config.toml
norm_place = "pre"
init_std_down = 0.0
warmup_steps = 221
batch_tokens = [65536, 131072, 262144]
dataset = "wikipedia_en"
Below are experts of layer 4 (counted from 0) of a mixture-of-experts language model. Rows are named gate (a neuron's input weights, with its number), up (a neuron's input weights, with its number), down (a neuron's output weights, with its number) and show model dimensions 128-255. Each number is 128 + 32 x the weight over its row's rms, rounded and kept within 0 to 255.
Before each expert's rows: "comes before" lists some tokens at least twice as common just after its tokens as in all text. This comes from a sample of Wikipedia text that the model never trained on. Tokens count by the router's weight.

# expert 15
comes before: " of", "=", " was", " in", " were", " be"
gate3 [116 129 118 139  55 118 148 115 110  54 113 170 161 120 112 147 159 162 147  90 159 120 145  94 136 117 128 138  73 111 119  78 157 157 147  92 183 150 144  85 150  95  85 149 171 147 150 123 110 193 171 112  83 118 151 160 122 150 109 137 124 156  98 144 159  94 113 136 191  98 127 191 160 140 176 116  89 132 174 118 109  99  79 100  80 126 165 179  93 114 139 110 156 139 152 115 145  91 119 170 222 174 125 172 141  93 153 159 130 133 114 123 169 126 130 111 149 132  92 170 151 145 123  90 203  97 124 139]
up3 [102 145 137  49 145 120  91 153  40 140 122 143 156 112 149 116 120 112  74  73 144 165 113 156  73 135 101 161 139 116 127 103 138 126 189 156 159 115 121 143  69 116 135 107  82 144 126 120 163 208  82 120  80 144 131  72  82 102 105 121 131 127 125 131 126 128 130 101 167  89 120 126 194 146 106 178 127  95  93 206  59 116 142  82 142 138 141 142 135 136  98  74 162 134 166 132 157  97  83 141 173 102 186 101 119  85 164 163 114 201 147  84 115 160 148 151 122 139 146 178  59 101  50 139 119  96 124 133]
down3 [103 167  92 188 132 106 112 106 115 143 181 117 118 122 104 138 133 125  88 136 112 194 195 109  69 111  89 135 141 103 180  96 172 167  56 115 128 109 133 139  86 165 110  52 140 153 151 126 122 121  41 123 101 111 152 142  80 161 158  99 110 122 112 117 188 125 156 130 143  64 161 150 177 148 160 114  87 160  86  95 142 131  91 150 142 123 124  74  84 178 116 149  85 122 146 153 155 157 124 163 138 110  98 120 122 113 105  69 163 132 163 123 149  82 114 112 114 136 159 155 138  85  75 120 207  93 141  87]

# expert 13
comes before: ":", "\n", "-", "°", "′", "″"
gate0 [ 64  76 146 116 144  68 132 174 108 129 129 115 173 112 125  87 112 112 151 141 174 133  92 107 101  90 117 143  91 106 157  95 122 117 179 138  58  95 119 152 103 155 139 122 110 144 142  79  86 124 129  95 141 132 125 163 133 128 147 112 119 144 153  74 177  73  74  97 145 102 108 112  76 143 195 173 109  93 128 175 193 124 163 122 147 184  70 153  93 130 150  95 149  95 155 128 142  72 107  76 145 119 158 133 103 164  99 132 148 173 113 136 153 112 151 154  96 155 136 168 151 168  96 152 120 101 134  54]
up0 [109 134 164 109 144 149 179 136 116  82 116 113 149 159 105 113  72 185  83 138 119 105 131 160 155 160  45 120 121 146  87 141 243 169 130 165 156  87 144 107 137 118  65 150 157  73 134 169 146 182 137 166 138 127  93 151 156 136  97 145 128  94  97 204  59 131 147 133 110 174 112 152 160  95  92 108 123 168 122 114 133 123 201 128 127 181  97 186 149 122 111 108 164  99 128 127  92 159  92 134 153  99 131 113 133 101 131 128 102  85  99 152 104 116 113  89  77  71 161 209 124 179 111 106 109 189 131 158]
down0 [144 160 146 132  85 168  94 115 104 133 161 121  93 154 166  83 104 151 175 138  97 128 147 120 128 129 135  51 119  89 173 111 129 159 113  78 114 155 116 143 147  94 116 147 118 175 171 135 116  99 140 100 173 137 155 132 100 113 168 114 169  71  93 170  92  71 130 115 161 160 119 116 159 143 134 118 189 145  83  76 130 151 127 122  98 105 189 125 113 133 115 123 213 151 117 119  74 159 104  82  96 146 148 158 101 107  95 137 170 167 108 123  68 182 103 100 126 166 149 104 123 129 132 158 158 126 173 180]

# expert 7
comes before: ",", ".", " of", " in", " and", "s"
gate3 [186 125 141 114 116 140 104 104 123 162 172 163  66  94 115 192 107  99  34  82 131 112 140 158  92  79 126 118  87 182  40 113 104 119 131 139 154 137  83 164 119 169  96 101 116  89  95 163  99 156 105 124  90 118 169  68 121  98 123 176  54 162  76 162 108 126 163 164  99 133 122 117 103 125 132  90 163 127  68 192 163  80 116  98  67  46  85 133 118  86 146  95 204 108 117 130 109 141  87 104 188  80 148 124 144  97 151 171 160 123 119 172 129 138 145 145 148 196  96 168 118  95 122 109 144 133  98 165]
up3 [150 128 110 106 142 133 148 164 157 105  69 127 178 127 143 118 150 137 142 172  62  49 101 158 120 132 155 199 203 133 181  73 140 118 134  88 111 114 125 169 111 101 113 145  45 115 134 139 123 128 154 134 129 137 133 157 118 107 105  93  84 138  91 138 170 124 155 125 144 142 146 153  86  69  55 102 132 142 149  40 178 103 102 145 152 138 129 136  54 192 138 201 156 100 160 177 146 165 141 142 144 163 150 117 172 144 101 141 106 136 121 171 120 121 179 120 187 128 152 125 114 117 111 152 120 106 166  98]
down3 [167 127 110 147 181 120 144 172 120 141 101 109 201  96 161 136  73 132 146 129 147 166 105 116  79 159 149 107 200  93 100 103 163 129  77 101  89 108  74 120 103 137 148 132 121 106  92  93 129 167 160 101 126  92 132  52 150 170 107 153 137  59 134 133 120 141 101 131 156 136  33 155 157 116 154 149  97 132 121 162 121 162 113 149  90 117 102 118 137  64 135 107 161 162 102 187 165 152 151 101 113 142 139 111 158 159 104 122 199  98  75 146 102 128 137 180  97 110  89 162  99 119 142 118 188 138 124 131]

# expert 2
comes before: " |", ",", "–", ".", ")", ";"
gate0 [ 85  66 107 146 107 109 148 153 110 119 116 105 148 137 154 185 107 151 158 171 143  69 188 195 133 145 174 121  95 126 162 159 172 137 181 101 160 167 118  77 116  75 128  70 115 100 169 119 107 109 107 109 156 132  73 172 100 119 148 183 143 115  98 117 117 150 119 111 152 134  94 156 130 173 146 160 148 116 159 128 139 151 113  48 138 178 146  84 188 101 134 148 113 170 164 131 184 154 180 114 161 149 156 105 115 116  91 108 108 214 142  95 112 106  80 173  76 149 113 180 198  57  40  74 124 111  46 148]
up0 [146 116 111 192  83 112 106 118 115 116 150 117  58 167 128 125 141 156 123  99 168 121 112 128 107 150 105  80  74 155 141 134 139  71 124 117 145 137 163 182 144  82 157 172  83 117 109 152 178 142 178 182  87 167 208 108 133 101 137  65 127 183  88 122 128  70 153 119 120 135 188 114 141 131 204 142 124  91 149 109 127 171 170 149 110  81 105 192 118  74 106 132  88 138 116 187 135 109 161 136 105 156  60 166 136 124 130 141 145  92  76 161 116 146 144 125 166  94 200 138 172 107  95 125 141 114  70  90]
down0 [130  51 134 124 126  99  77 115 183 102 142 130  81 172 103 156  81 149 119 143  95 127 188 184 139 128 160  99 103 134 125 172 103  86 116 160 137 176 194 117 119  74 125 128 112 118 110 131 163 143 150 122  94 158 155 114 163  66  83 205  84 125 101 195 170 158 153 161  66 124 133 108 107 177 137 173 129 161 151 118  95 200 118 102 130 135  93 140 186 131 171  66  86 129 195 155 102  74  92 139 105 130 120 102  50 147 109  73 154 125 124 154 135 113  35 134 132  74 120 112 117 140 111 127 160 150  84 126]

# expert 4
comes before: " |", " the", " to", " by", " a", "ed"
gate0 [177 102  73 129 139 144  84 135 139 100 150  87 139 173  79  92 118 147 101 117 129 129 109  88 129 191 102  86 149 107 160 111 156 165 133 150 130 149 107 130 128 137 132 137 125 162 175 121 105 156 158  86 131 132 105 117 179 115  77 128 116 129 164 115 148 150 155  75 137 152 129 149 126 129 194 133 149 148 141 129 116 143 170 116 133  94 147 160 111 111 160  84 153 115  99 154 113  74 138 102 210 152 166 100 106 166 132 125  42 112 145 114  87 120 164  87 133 136 128 119 144 137 158 145 157 144 132 104]
up0 [170 126 109 209 127 141 117  76 127 103 163 102 121 173 151 163 151 139 162 124  75  91 100 152  85  76  94 112 122 168 183 113 136 104 142 126 176 128 154 121 142  61 127 132  82 106 106 184 111 103  99 105 126 123 132  83  75 191 150 153 107 121 129  73 149 135 138 166 162 168 164 106 122  90  96 144 105 124  97 116 117 131 165 165 149 145 141  93 143 108 103 153 139 146 137 143 147 152 139 104  73 145  99 121 123  68 124 126 135 100 176 106 180 150 129 111 213 135 184  90  97  90 103 148 182  61 154 225]
down0 [166 106 134 170 127 174 115 138  74 163 176 125 113 154 140 140 167 162 155 143 149 105 133  58 167 103 132 156 115 182  90 160 102 111 103  84 144  94 123 151  86 131 143 123 155 100 145 193 143  74 125 193 155 101 118  99 124  65 120 104 144 112 105  83  95 123 115 128 123  89 190 159 200 121 126 125 158 117 152  72 123 109 138 177 156  75 154 116 136  95 129 191 206  83 107 103 108 207 154 159 142 122 162 167  61 106 113 100 146 157  93 110 137 108  99 100 153 116 150 112 106 145 124 119 157 126 158  60]

# expert 14
comes before: ")", " |", "|", "%", "=", ";"
gate8 [ 94 104 116 135 103 137 142  72 130 121  75 110 127  71 171 140 107  92 129  54 148 109 182 147  92 152 111 119  65 153  79  39  92 135 160 110 123 124 114 128 100  73 132 201 135 197 123 122 110 116 159 142 127 151 173 140 160 152  93 207 141 132 113 139 105  66  86  96 149 122 131 125 155 129 111 164 181  82 152 117 202 195 146 128 132 173 112  98 109 104 137  70 195 121  82 124 150 131 141  97 104 121  86 166 168 119 132  99  84 177  86 117 129 159  95 153 120 108 136 123 120 132 144 131 131  93  65 148]
up8 [ 98 163 172 130 124  53 126 103 154 115 159 112 124 146 168 113 159 127 112  66 100  94 126 121 155 111  88 118 127  96 148 103 127 142 112 114  60 134 150 133 140 111 158 105 125 123 121 201 132 166 115 162 106 142 112  85 122 161  88  80  60 129 130 162 109 103 154 121 136 180 157 116  84 114 169 112 110  95  53 182  88  95 154 172  54 158 147 149 150 113 155 114  91 118  90 101  84  74 105 157 170 146  50 112 128 138 136 170 128 113 109  92 121 135 180  97 155 121  71 126 173 143  71 139 152 112 135 120]
down8 [184 123 132  53 105 130 128 106  80  87 103  96 100  82 139 169 107 133 172 199  62 112 112 116 170 100 116 116 112 125 116  91  72 148 148 167 141 142 145 141 138 150 154 112 149  98  82  90  77 127 113 123 106 123 137  77  72 117 170 136  57 109 147 123 133 195 157 140 126 154 104 153 137 162 193 143 126 171 140 157 157 147 134 125 121 111 159 127 140  80 143 136 122 115 136  75 104 186 188 109 127 151 137 133  80 123 175 129 152  96  83 124 109 111 162 140 141 120 145 116 118 135 114 165 127 110 146  98]